config.toml
balance_bias = true
norm_eps = 1e-06
beta2 = 0.95
train_tokens = 351000000
Below are experts of layer 5 (counted from 0) of a mixture-of-experts language model. Rows are named router (the router's row for the expert), down (a neuron's output weights, with its number) and show model dimensions 0-255. Each number is 128 + 32 x the weight over its row's rms, rounded and kept within 0 to 255. Numbers have three digits each.
After each expert's rows: "comes before" lists some tokens at least twice as common just after its tokens as in all text; "raises" lists some tokens whose logits its average output raises strongly, later layers aside. This comes from a sample of Wikipedia text that the model never trained on. Tokens count by the router's weight.

# expert 24
router:096082127109110188138146153139112136089171166134165107074064132187131164119112104139184097099133075081191061168138128141141124171160158157154125199073109122105140185127131125092095184138095105137125045118110081115194125166089132134093066128146183077159151115157131147108150105099103145159146114150138132126101109169080153183181141081137186167100140106117146112116145187167114137150123125163160106143122133137130126134143116150123156137140156175132168129166132106105093120107179117168153136146114088118144196173131083122116107163118181172136173099105105141105126130102098117115093125093108127102142141112181123146178103136118112201116123077102119144133168113110170134134120134175139047212158155021084074140086166103073109150076164112089132137077122096107080088144153096
down8:182101096119143129157179088172162149131145102154087136148137116153215164123196123174126080108109119089135170112170158129127118161118192078079208177130105135142099115141134119132078183093121133116123180114155110106114074135135120094121166171107172141143137091126086105128142121139090194124174159110171098094116143128133110076102116114173105138126106153137063116129098055120113146162130166187119132116115105108136132138142101150131078165161109165113076073133154202103147125159169120136111065127120142137146170088128113141219170139125139099143177103103159121131127141136111166055156144106147088116123166161068152117064141099151082148125198109149197185073142142131149152158124144130106130187143158178172135152167116115057157195162132078105128072115092112124132121122096197
down9:128113112128138102142139113124135134106213196148140134187124115105102155104074110103168160147109118119103111122159171087143137148106196081126114105093086115108144177091103155154135139108083119063194097126154136137163166119096115097167123131106149147120175013129095152184103077081128127097081120157163127139102096164121137114219159072143138110095111136141143116137172114102108160169129123106120149174098078155135138172118167114157090144137131130051102116154115069097093121147176137145132075177106141149101113058150135106080156102084114180146158144107123116154131081060141103168149167125129112121157149123076140124101110145117176106131127160177144118179070158146073136101120087124118137156113098094122129139115181172073219123144134176135129121125171184164081148025120128
down10:158158140130097123095117144142096136133123141137142149161178122079122141158139138157096188102082108097134035150101087113113113096114138086100118109089083118116135106120110164099115076138163142100114076175105149171175078131106120149065136132148168104132116066077163127055114077065129157157154188096144191096114088092095157135140135149160071185117072144170126133097096085149096088083148070075146106206179126136180119121074143096061091167106141161082177135091135141124142128105103128138140093155117101125070099129111153151119122102111121129146086084107180183174138182158161109086074148163161180085138148123108147129176114121099138122122109113121193097074094101130162077133101158182136098175123098135131127120146111124113068164096087080140098182156133169176128143131104079
down11:092141161137165197143117045181144136105138139133078109153112178144071115093160175147099108084098123084148109083100080124177045090113155139141151147200111085119132115112108093166092129102169133176151125128083114111136081147146087135137156133143108095109127116111164160111103095149130180163081181159140115147086049152158118101146144152150124127135111125157134093114129119109158120096149097119085122131144093159177078108108110142180128142154101103125106173154156101165093114140164164109096108123136146166038153108092084126136134099089138235177110184164132134176139206070133065143113159185131131136136137097151077060183137110096200114095140151167095154102080179103102099152086090117138132174148157171115091132177109172142143154129109178109118145091106116150153101089110120
down12:070142109147068122074166151133161177151097171109107136115136169116089069102117086191122131086082114129139148115185046133111146145143127157098143158173156091092069107124121135088155117146133136202147106138100166177074105157104123062197133114161112122082114140161012169132176078122161115106120122127075160151042116106160095065116152144096137097131098107167116099147139100128126128143133128125088150166121081128139167190113210119164132101145106128136057100118158133094128137163132156140132110115127170114174165118112153161135125110118130040137135076129150161102124140153189092108164154095135111075120123150063123164128139062091082155089127080085193115131099116135135164111110174130127092105108109096230119108121147138101133134160107129100136126125157157104154145145106108
comes before: "\n", " ", "-", " Party", " Title", "|"
raises: " C", " ", " N"

# expert 52
router:127158118108156130105165097098146163129164147089107095165121126155070141102137144168134133114086144145066106108106104116106106161141159087148098145138149098113179210098119132149103178142089174118062064137108132120131153130090107125116058129122110158128107116149115166091097069122088117084128135094152131197137171156125095182124156112122100151098125090148085087132137151135131111116136126135121092100107159119196082113167088104095093061141113085118110142144206162056118090132132060155112138134175162069091139168141034086187185079131170144115164113056122148129125172150073121158141120153154169089164118159114116122110096088151147154121117099126141084122099114148121120137109121049168166191167174162130081087135155150126161126062163158154176037154131151104131154089142096
down1:125076182131121097081044126122188105157126119126120166169070145122100143172071115091127118111151150126129102160153106147134107134131169123123145130138123130142052155070115122138084101170139110150194115089140144139142090192159107123105121086106121125118076112036111081110121159162103176134107169127118072118129087114094115097114119120134116128088124156206107150177135122162085128154188067050131118119187098155139071101164127117103123102131151091113170101216101164094165140080168125099116094142129080129160214081178148146174152133118167157154195082176079051112144112058125109126134056149096109170172098118094144106167081122141158130102120113158156116103131158110124104107108138162107096115139171130110151115163158096100099117100119117137133069159176070122115118133124101
down2:144182114138143095163130161139136120178103166131113131142127143163121137110132143135085144116135188125103130148135162125141084170145064102067094139179156125161114097190123126131176161097117122151063129121112114136133130157155099148165076133097166146146124067162109099119142059104118117041130221096136111114106122109121109148154143121161110179125121107153162145133108126158058109088153217145117135079154083109145104138126079072152081138157085125089154118128108111118138098166130136109127069115110110056122069121123128161100076118099187181075172115163154121112202135165078128148147098152114160140105103111097147136190114064137097123144103201131165088163091134075083093112119080128152145169138153120096187081109129085167080115206128144099080188113169108199160151128118112
down3:126174134143149129129107117108146124136135139101142087154098188135130125106122133169106109133120108121117122120109127129125140053100088075146084052045148137111182095098101181130123151134131133103155145120170109097118147099157137097111109117174161086181149118094082123130109128161119128068166111125132110157162128153137061145088098124157152106122173094066106132102053210148135132060130168141142096115053123176073095129140110137119082133101184072136119105088143121121126149087084165135105092119042083162091142116143072137099080067032118171140172165053135109135100121103115170108147148144147101087135127113160081115162107171109151137141112196124064092165158144137096153155050109164129127163162132129127133121101103096063124138128106204076135144129193128095160156158165139
down4:127155156070188072153182170138168129146163130136114170182086146162108150151127122158167128137108111122109167138154079078079162114132141144049103156128093083114154163149098106147147125063129181165201093162095124158125138159158142130167091143177140160116111099132000147137124074122128202114087080130136110163073142179136137143109143092128118096152086128147118095118083148150086149106136128094150081137084086116110074103155119110129062156093077152180117181137132096140160133105183130150091083191095120084135091096162123161130181068105125112144160121126104157114067123077152135159090142119161156142153114131113169128198152104089098162124151133100144120113116114117155080190153118112061087136147106096136126137138172125095116098131106098124129143056099077163081139109103174
down5:148193166054126158098084125115119109108147104143156175097112118109128154121141135114051118113112066116093177079162152116175174115108138131103131149125133141127020158161141165126169123102108101135125178173111140164132199139154137117179132111129124177127084071083109087150140056158134077106150153136122145161092112144122136144133105149131128114103130105117172093170101176199095158140143125110142121168065108118093154146104101036143182162102170086158121134094086107102079138147200188119143073151080234144144126172211128128141113116101151114159131131118126091095079181081126173107177155153145123166171149129100115100082113132178140177154149155145146155102123141146138154150165138138125161110128074157170136160135182195142122137124156139138137166145097141155112069095127158
comes before: ":", "\n", "=", "==", "-", "|"
raises: "\n", " and", " ", ","

# expert 21
router:084091140114129127132095147189106133155154137116123144154103136127112123117107118072087135102114160132059122108127116223160138153091182157132134128128157133090126098086083138094121124114116092186155159137163135117106154178179183109163069168168140174163156110090135150111144099126160079104095175162101157070116142201109128146127124099190132087144122114222092173138156131130147147148119115101123197118125084097169145133181127063059185136095126138155124167091116134150119086156143142093146154162166098168176142126177115063060075150114160134122086167117098103120136129145163095074137128123121137074101148113049156104149131111147155101127130130107110146100211187051120156135185180137121225170146127116141155118149119123139154120151090156089156136097140083138182101131120160
down1:129111090177200155167165131166116169064095164117124171129083170145101116058112154147059147134129121221131085177126145129126125130147081168169101113148085154124159078141140151132184102109089141134146146115124152140149062134119126115080123084140089120141081159126145164169050118138121083139177102148066150048093137155156138133148174132087107106131085101113151116091101101161132094159121156144155086158146077146142118085066129106128105094121113117132125117116132100131169114082127051154076117128166189151155129082129088135138097157126149121065134127136112176137172154090123130131198166096089115124127133087212135104150105041159141041148158111164166117139149131166105140102128110118162195185106118130169125132120093098123156074108132195112084164150125140184165131122127130
down2:114117130134125126148111179145111148151143118089123131126174083079137147123126143105120076149160208061079131130089101145139208127148125107108049149088120081119061113210105112203132136103107157127111099149085142130116123141139109134159131155182169131185112074121100147147137110084153145084103128117144150197098133161114145123106113145110150127125201173159128116167159111087126105079096118118133098143082128176149162113090081096137082101114175151175174152148185172141132118108108135145155147064126091104179077128148121165109144045121117136060169096139088078091113097137067115108162166093175080141191191120138090116142178114121147153187154111099158120107077106125135098069094094150122129087131160118173091153118156150192136150137075127168116090144103105115109160055157136
down3:123112139086137124105127141178144126119142156211112153114103179129177060073130112159069146129158165109123131101064114074114078129177151126115182128075163111126163128124151101122113128160098100097106093122147116091143149153202152093144208106094121116090139129123097113158098180102155082121111089108158077125124162117114130115165112128145148089140135144113105094100149147219140139132151125072186097146116033130161160130188096142128168104116090107175148149076121110140103119154141073126178157177110150109097103115142092100108148092128123144081097106120108167115102137173144142173103070165162132104147102142194162124110159135181108106130128114098111149066168097136167106115140096183052074174133100067122183066132155106162119072124115124147166093110048145104172141088188117
down4:140079105106088164124095191138145150156045135142062130127135114161026133148124118128104185172143124155070164151151117108121128145194107158118101071121065128137154125159089157136129052139131153164117086117120135125155036112188112158116138128163152051073150092129110176114176145102102111101135163089100178127121155156097128136123137086098099150106130119106143116171139120082136104116178107130102117127106100143152131081097136154119168153114073160045123098105120148117181151135081125105138177130143178120136148114150146115109152110126115073118125138079147077147164148032128050173180170148115124142083146174128147120100125094180125172163104114179134119195086132131141147123128120143104147112133117104112093091163167182119124227158121165138111137139128127119073096117056166
down5:081182121134171137156162105130136138101163181101147147162129125130075168111126126113105151083082152179148084060079119093193148115135126185112106109136087099102078043139082105168139152138137168205127158104106149091133126094121123132137152086171185170139139098124158071130088132078184160152112124125116145121108143152105142127083103125155117120142159105101116139165077120111121167086146095085096172093071192097099061096073217133121161124125125107117156117098113164170093130120121162194166141081099160143190121145141156124147107133103163112125166124140146145124130115175070148134130102168170083119160138059102126114071132083204132153137133183077121123089109167117122133151175157124122148075119132128195084109120123153119119173130159139133186106059147163097144077116141205
comes before: "1", "2", "0", "9", "8", "7"
raises: " ", " a", " t", " and", "2"

# expert 25
router:107149127044088113069064138091126146096092083150117166180108142119160160149157179146134101123137147109104161080117124165144160128134103139072100075098124181109114127094118145212140086081126107115132163129193163126125144142149136099141104104142146084099137094167135111156143169107123138163098140146059089073131128123162117152134083065071155142111182096150174151156123134088128102135148204133125160149094143109089166187120101087119171138097110117074167094131132133155175145117108130091159150164102164130202114195158156095137118167152162089148158139152102164095122086131080111148128133140091119115157111161137161132127118132115121123087142177124155127143048092105142126051128176091167184033123078161160092190162100108168144135059171138098145151136134061147141155084145164
down0:160163134164175148116150048200130151086143133125129164135125115149127115135157161123104111062127085103094129131101143171120134090115155133184118111118131140160169052101115171151092168131106108127106139096177132125145144128067072078172121109020172121139082051117103111109148150129136133165152125120117172095108114154104124104137154123127157159165104186129026125126164110111153144092135127159138127154111107106069130078123149132155116100141078087076111133117124181060083169125100091118170132101079101112095157175117149090060141167142184071114145138117163127157129128115141179140204076117156107145099177183148140170165131139159128107120114135152188128132136100144154169081165170159148203055145136126121119122131084080106167137130104189111132139101178145125101170182082127
down1:120162138128155135103107127064136170141109124156106127129120143109117134072111105111148067150090088083168154060135113139094132109115016135133097131154106092157108146124085145159130185096158170153116123119165143087092168103119149063103106108112186161131106054117132053148129136133101109110145129093108137119119138140120134141124082111166155196173133108226141108189155145120121108092121144146136158157147144135157102094151155116153063144167125170073091100105124179126128080150070126095152124164176137143129097151124126153134220178111091101140106151050096143186127183182154106111086109171126155130061150148101109198147143122156109119173121137057149142181093176114106146149203091175173165156145144134124169094168097159127116104099111128121138162115158160125099073170144092
down2:160076154129096132142179169143186151136093103138128155154115153107163149117142098150078086116167120146068088144138167201149178160142141094117098133154138128165152130128168165087159070103087116122142076139136092152157127114133129180140158183064182102158098137106162144091142091107122168131163208160108174130152138130110116113183106082115111149126123096141105145148167126170065141113128094097193064114129088136111106126089117173093112065157135143105115103107140136106118134122141087107083075092116131180145118085130122161173174177108129163122111071120132150086104161077111171091120120140060116134157117064174123154174138112135173068094100189141109196115136062181111149107076169126112154112118164078106077144121145120092043114136172110142110175115148105104105191108056115
down3:119108090116095092124143119122102136144106182138107159122170169108137088161112137116110089081203117145151089129146117082107153199116096146171139099168163176091112095148102108081158135110109029154137170102194153167128149120090167163171152143127124178136101178098092157003146140165108104103145114125182128088120120204154150115140142113128172187096172158176112118148139129069133111109094110135095130092148163135138068125116135099134181101078081093115131112164131118170102132183079061092114158124101116090096110109106068092142138161136122192127132093137127183083176128133123178179140121172144125102113098096114141102053126171145069157111131067105120096167145107099206130107097140132155090142098129089147149159141160143136111101116120130103094100161105146142175131171096071
down4:105123127044176164147124151159135139131164107129135052134133168118101094128155115197130116096104181104140144158124113127141161096120113175111153101147178117194149080092174127147124128098111132155126111123176143117116148156129184090159138087160133112162107105133157162143134156164146169218110122071117163092091132156149106116129123105084182162180111175114107145146162075210123147138143145071066132170150124144114101056132091138080129099119082116155172133092088151132107178096128112111154112137092095142093148147165112148048138154075167098121132116108153153124141162181208125098174052138150140169187150113123130096161165148125141117091154182174166156211145167093164185091105127111090093161075111110190091141087157165143156149172132161121140162105115151141119068113100120
comes before: " of", ".", "'", " to", " was", " is"
raises: " ", ".", " (", "y", "-", " a"

# expert 9
router:073142060141193102140103133089088105121131104171084161128118128111184161165121150091061075102156148131134094168119164185138175159102179150115120121113106145097157096080067141150111106110139088157177090109089119096050116133173136175133084183163158125137102098117122133115109129079156122108131211109158105107081098174086133146156181133131107158136161131143093151138144146147099121127076140072143156116170131133139124125153113079068149140135109151111175079165125124114087193152113116154107163157098087179152166198123133100102187121072126168138128148149106122161178170154158106124123069076087127071093120067106085123123107100170132136146128094077141121181096115112076164126115134097131194099172114070128089097123106167140065110143080143090158151129197115171137111177089133
down1:134143139139143109127170116132179082130070099069137129089176112125188170130118161123124185076182084138123132075097135121161100173114154128108141112067109109141104121198199126139088180091082142136121121076167127127118109097123184155080097114097165155087078136171202095116114156160120126123138125202124124184105101117086142136132144155141097192104111139148116110100162140159118148132095130190086110124106120040115097108036112094160150127131107095085079123076179203107165077119046152147111125126126134087133136155157158124121151087164102157107095160129116156205142161110143142048094121151067111175097165174102156105141129146182091143109105166118120106133159131136097140133141204127132142150115108175138115113152148125123147095106113073134147167124094120100129188110066148
down2:147094166071108142143168129104130107125136152162111149070090145107154127141083078112140127155164163141112111173155150103111132110112176127088125161087148131091153147102128074161159107107156149147102127182137052116126142114146112167125208111153142131131125155080140129092135125107097128119189158113132173084179172134166086104140175106117097068155145153115113105158103148137155102173192119069127110161092083202183114123137101154183090142120170115162168175075075116145149099098170098148157157191127081127099089082141116095075118103096131104145154106133140127067116106108098150091103165097188095143135105144168133131129134161104113089085058180126149127118086094087173123115185177139089050128114077158124129099116212100121131125115114151156126126125216131087064126158213120
down3:115169118142169156114093116113123116126206133174135126118134072105109127111179107097142068158122120142091119126182142167163158149165142103100152109077136151149166132123082121140154125129148137085137115135168129099086077148159061204152149151163119112105164141094170138129135149093060210129093110148136103097148120155069147091099169108158159155122194187213137141205104104125147087107087124050169132143153141220120108146189140136125106116135126103125189115165120109133106132096153108151162138105141137106056133177151110127121193129098108116181162173158134084156109115104116153128177116139126164102151129073158121049168117152137073182128118112117144151087120131086131189138103049175144143215072110139151128120127129121129138129119145182086138155120097114126052120098096128
down4:109059185128185045149117083090166146151056160152171163127160078108155074192137123127213138139131200170142069106131143148156157132110188095119180131148103080209139151193199098137154153145139184127087165114108112135138120090084174092151113119145152161099145075084189106095089107105088110134159072120121116149115101138079154137158139139154147162127133139098174131117138100132126190129080089130145155139094115109106143123133142125069150101100101168141102133139088117142124149133153124055085080190087100081104116134147108169136088080213177149123155127139141151147118134183092145105057107155142111102147115154137154092176110098108123065155124120164084115116133119109150192097097138106130082170137159104106100140134173129139153112140143071148117130150128129128124143138171074
down5:112155095138100141147121117073104155198137114117155132102136189153125134139144182136117156074152133180145178120109115122108108157151069201124163109131099116138170125144090121139125115092128125109135116174159114099058149147122159161111142227090121080152172104143093115175155199158124124088125154110196082149150150092123167144109158167154103133118144127168098152042123196147112150077163146101117126213139133116134107090123151037126106120209165140103096089165155134124131153087135112098105176051159111161177096124166128151129123134163092134086127132167149159184165102111123162120135124099135138119090138145177084096117092113129128067095185093067160127175083120102131071098120142098183133058161098110154095063115134123085128091167123133117134135136104178122089162109082114
comes before: ",", " he", " was", " of", " were", " is"
raises: " the", ",", " ", " it", " its", " their"

# expert 31
router:151088180050156093096183121138187098137080154111050138151131161148115101150125124150144149198159135133098089107142153105095119088126078120160131172173145094138131165098104105152121172148158151112133110138146117075118148149115061116107106062122143153060078097170131175104092063162100123098226092111142138159045153141149077143027167113089069121171086186148092131160105125142108131152139144107098091139136141144174122123124099175136174131101103140152143138130137113109103103093104127148035102131136124090103091132116113120179182097155084132134117126100172175068193131148079120108087106168171174086123127114146098112087082111101072138136124130170117101127155111136150142157133148099107141191163127176115120145155125114115153078137169095138140103131049129135085107142123098
down0:139127090117112122107136120126188088144051167199143152138116123175131102110136113070115130088123106145142111103086127124127158165169158120107124096167098145102123115099148186116199097127146070138090119067096100145117186127112174171129156127066125149102124152150138125144128099146131111149109196161104118144140123091135142148149149129138147117049155162115128132101165088110134162146151155068147143128169137143099135091142081090124111078078062097127189098131046139099138120069088162124133097127128067121148083148116171097154086165118169143074086131204076092076147088126101108169090090127118109062103148094161144097142107174134095164060136149126108064149106143101122164034136120140109139112201158121125093149074158097141109075080100149124109113145181144160175083084136187
down1:142122167129076104126154137127103092114145094137118153122054181114107179185098084091097098184121138138120117137146166147160121126128055101196130099121122129082168123150071107132135094059164104145119152225136103121054144136144124137156121096170083158150088127103169083089147124110174107115140098144114139145095183110119185166109120110080176127118147137111125137195129121118123158142155149082176132115093147148067121138204139208144112080134074141191127162142073132130158165115144096131133100214094153075122089070115123130111111115152073110110138065113121150036109106097132106114148143150156138142116123106114177145089127140101115114161105136089171100056161151086108144159107112128120079162097110128124059162114167068139151133109158104142132131153179118191090128105067156
down2:160088137130164118114195054152110089099122112127130118136094077161189120164121112074118172197141172152089101100157097148103099145137132165156108143147114161149068108140137157127125131073124151175100131113100159150100156111153149138122115063255118071098108110134083170139140119138141078130096084142148097122130126144164151095092125109112181166102119071113126130100151111109148150090138126086146199131138113096098178206104146078095105083190160125156121132127060136163147167105163050111151160151135170104089098109158134066127149097120148171114167124106140156097139101140145140084091111115109098110171138105108230142116097143170098148149152119102145057123087137153127107151136111115101100151096074101092181131131156126150100112094103175135105071138133087128092167083131110
down3:158099080108191133174122107058134126120104109153050125096126125075179098173152163152151093166108124085070104119119162122099147139129126136105107141052089102129138174086160095148116155157156154110150108105169164141074162125141100136199150065126160121126120091088129110132167116137057120128129151101098180115150054131165163159113175098113130114133105136140136196090166116084133132124151173099122091175114081126131180174131118134126143161112176105106177160069151077094146128124153103130112124134073134192135060100157193127152107175114130108197122085125152146101080119126050149184161173098103127155088135137095108108149117161068130114067119092145166161090130113171175119166095102104124137178126099166119079104121159140089063141074135098122134145200146093110125100161161159
down4:125049190150127141141089125108119152133145133119072063141140071141153149139068112162166102112098054140166175157120100190058132143122142150123151152140136132110162095102117123167141116130175136099138134136075132122141151184091131174113123185115184121108135106129128135091136068087158142079105132096164074079196149155097149128118140097129194137135133134132142160141158068162115111090163061136094095072158194152142165178150122176126096103138079106172137108139091152179102133128137143135097155151079108101155091104151080128117201106127176118191077080163127126095182101088196091129034142074153120096128087095112088129165158142121123164073126135147135080105124147166109117152112144147171153109149130091083118127091122118164166136109131138143098114172129129087123204154083177
comes before: ":", " |", "9", "3", "5", "7"
raises: ":", " ", "-"

# expert 20
router:115187183155163104139133159093096110112092145106112162171156095131083114116150121167114135143123136081179113118181116112188134085123152098145102122120182147169153140152092111093155090131153066128118081130133119160101149109121149114151238107126114083190119129066124226081123167094139139139163136206097161101142137118121149139043150160137087148135144112101155102147146095142118129107115108155115141126146149185164101122055084066206129151132109158169110101085143135157156186134077101094044144150146122105104133106163105122167132073140167102145178119149107104149140152122100140051139107181178081173129145099132174147144088118077073143148098121100154124099133127155177135082142076135095121074136068113116093190135094164101103179155113106101177155100110132145123128098162111
down0:054126104150148158148113135121154183188204168149140107115143086150151105095132141158065163120144131161135151081162139122130177129129097141106119177098177166188124117128106091111121111002142117123099109154089125083075178127152088173169141146148181136159080077117159114139170087107110147087143089164154131137124180174044093132164094110137097066152141151163113097093160092114101083108117168080151114131136109180103145089124110074154104127126149126100111135188184131120115088095097105170131117115094134132118083124087093105113138142099146124127157144182091145097122082129159102138117087102124126119072071120091102117117147174102078152116098097122096147114123096120091180050055157179149158078133160133083114094149149080144077181127115160128140175134139101171132180160154101
down1:090192134085166117180165143074197133056119135176105128146153163117129124064148117154120082143094138129167085142149180155165146128154162158154134136072186109170136167127189106093135175115113132128151065099128141144151132131112142138138090106161096138173109155136108158086097124127110129134116050156108077148114165120126153153138103117135139176134109086134123119100076155149104178163079103125114132123131097084087101119151173157115086136109134122117122051147159158142062155137147157184171197095177185196065128180155143110132114106116129124130103133117155107174134163149061100138140146105166143144137170151101070176184081129143111083129160143102144116176097070159120137077143130119185204083094142190117148115175089192099167103101101097089125144126115125155210145136100127
down2:088161128114169087150159110150136151140131145117158098130071134103154066103156170153096110132122122150103055103120172183117133106160152120106085111175189097181162156139136141123156114164114122127101122100119195157122126128121121105183168138132069119100145099117179049042156153212180101073180112177123190124194118180177161130180131106094121180126092117136128119158138131144126136110083144122167113102125072095102124120158053139073117163168172149095117123176136110156093060101136119177177171156126154185132166149124148107123099094188134102135170113101097118156094108162076107108153131138137119101091101090099082079161102100067107115072122108190149089093091095099104122145117072095159128124199108133089146100102132159124131147162149115102137140133186138131116145158072132
down3:151160122181069108230116107076105099143138100113117123078128122111089134130112119074094155113192150155120047076105141130130111120181096096083088202114087111115104087145108088138115162030134126131157102106108169112085152168146146179125195145134159155108115119133151153122132122092099109076133084134153167151088178163126111088139096138123133185142064151155167091125107143143086129119089123127139149140153129116113153099141090132139146105084160172107115153093113172123169083078113126108178054112192111101154129109094132162182165176127112148182158175150113070173200098114136131122086162135134149145152126078183123103157174115143150063121097102098124112092109139076106132120100199129135153142099138107121070131114146165090098058110131120124093165129076154165129201136113098
down4:134122116191142168163073120146127097117122159143116128178154128098116149135097133081165166189139107106103120188093169152073105066154196140165215079113165119131165159123184141157149119183151143139155172163153164135083143088096092111137125098120130133081102168086151153134159157139086074085152133150141122137114126047103112165112153138113149067158136126075133147122142125161144129155104104130147162119093168094109098100134143182135100100158146069120139173142118136145106127120116087105181100161135128116117153124067189130114114079105177079160101121156147151106169085121113145148126151140155117162116229161142109099166119230099114147109134110177158136165158139145114180159113088094110113152171123055099118117150169118101216149106149161112194126223155163085135105136113113
comes before: " |", " to", ",", " with", " in", " on"
raises: " the", " ", " a"

# expert 53
router:173102144129171120187083106139121166131091183115157123174119089116139114143044077146118080117153122131118080141152149085095156110158173098187139131114175109182139102130158116143128120126171081116130154065116130152139130092040119160167080144129141127149073129088111155072111099203156160106201111156167114179107143125104163162101166145111125163142069132133177124073105131105132162120107169062161172067162125125147108107134172174148140076073169103173136096120096145108094091120167095136144089186124099139134113135162080169095068104128114143148144163127143136090174089129059143108096148149179151106123203089077082135140101140091141091123152137156130132119126130125137107113105144118140130132128156137131119207144195128053071123136096137140113164167078136136096078050159145
down0:175109108130100165113143161096139162185145140080183111062131120149091084138113101128154126101109069171176038154115112151134149131128050100153191102121130109095119129162145107138195141115088113131139101165111139132124095143187129151160122147090111150126129137099165114074101162111111140208093110159147166106133139111108106150168113153093171227152104108129132128210096154172161128157124157082103126185140168108142157134114167075078129059155149115082130078155104134168113089137208126093117133102102112106112095155166105136087151102129125147101135099105066111069148161118120111100147122175117177122146174111094163141080103109132126173112156134101122169153068173161067088125105162168107069126176175104116128120099129165177157080113182115195145163105116171181138133104136147
down1:128100133174116115117088187117088148142168170123125086113162215183171085102078144124158065108112163180145091117163155128155054110102145096073128167139082138189113162094164090104117148131101124134152088109134150156144094098101091125140115103153144161168128106143172161119112086160127162138122113182171160179146122114135155103170171103172119206145152079116171072090080149088154101144132072142134105124122118141090094137142145132147131130126122133105076166178147142159131134095148120123169063118097114080168141086106133220154119128155095080200186109107121110124125138132106162154128144159125113097100032107086142101156100114082116114153061107198115133158123155208091124188087059099078134133127117118113115158162093156183137121180105123112100112130106114082131123169107107
down2:107169106161132163150182183166117126152125123165197182144146048100157150191183144107147085177135139095122121175151164165145124137109068117140100112206136131156103153179212139105135091106167133128097114125152146162134175094121109173073108158121160104126067108111127173079187148107113107110159128161137087170179082157100113157119161146162113118132179107114134097131129146113159112106133133102088092132147140129067093098118158099117098143108114119175141146112162148092129156080150106136119088094171151167110142105149161170116135069072097156106221166105174102092184142131139181113134117141121134094080155177106124117127147129150054125100179115094128130173107115110161111087123149160123101079179176150062208109177068108102090098123107122124123178131175130114080122120165078
down3:134145112093094156144172066098106101165198153097125096171086151174100110155146146126154127160165063092127106170118101068159156148136142160110144109175088140071191117145163154075113124078114119166143162138129192114137159136158113128100133181109135112112077145117138126061079205111113152127158097124153184105127121163143148101122150168140129095081118049109174095128117151122128089135131170071176146095160088153092123066125126124085124158091130161207118110132105141166156139146174132145209130150134132152118156100075169155151150134148110130143137100184153119159124086098123090113121130096125087184166161195123147153148176072149166110158078077100182143043185134110081165129165170134148102161157116137130133132133156118091107071100096091164123124129169089091131131129207110
down4:136077178135101124107143108234146145094163063081130078093174150117124126082124120084096086116117112125088184158119123159158106176144147189127081149167119133129158064072149139092130163123175124124121114190135145082138116163183178132115132099134142152115116135150105094119153123125158125096094064170113116119145179174111130126119134108103122175109153137139078187158178089074099130104119138161098097155143140152164194178059131133120111138092147143165105101091133108142121126178166108136082165136194135128100122095154129121074140163073079129094134121118092111145187194143104159138137164142186107104137091170145126141075090139136131143078101162115141149130188095105102079170142069149139094112191071120142116132148132055114121138122136147172156148141198134233146095114086106
comes before: "°", "-", "\n", " U", " United", "',"
raises: "0", "°", "8", "2", "9"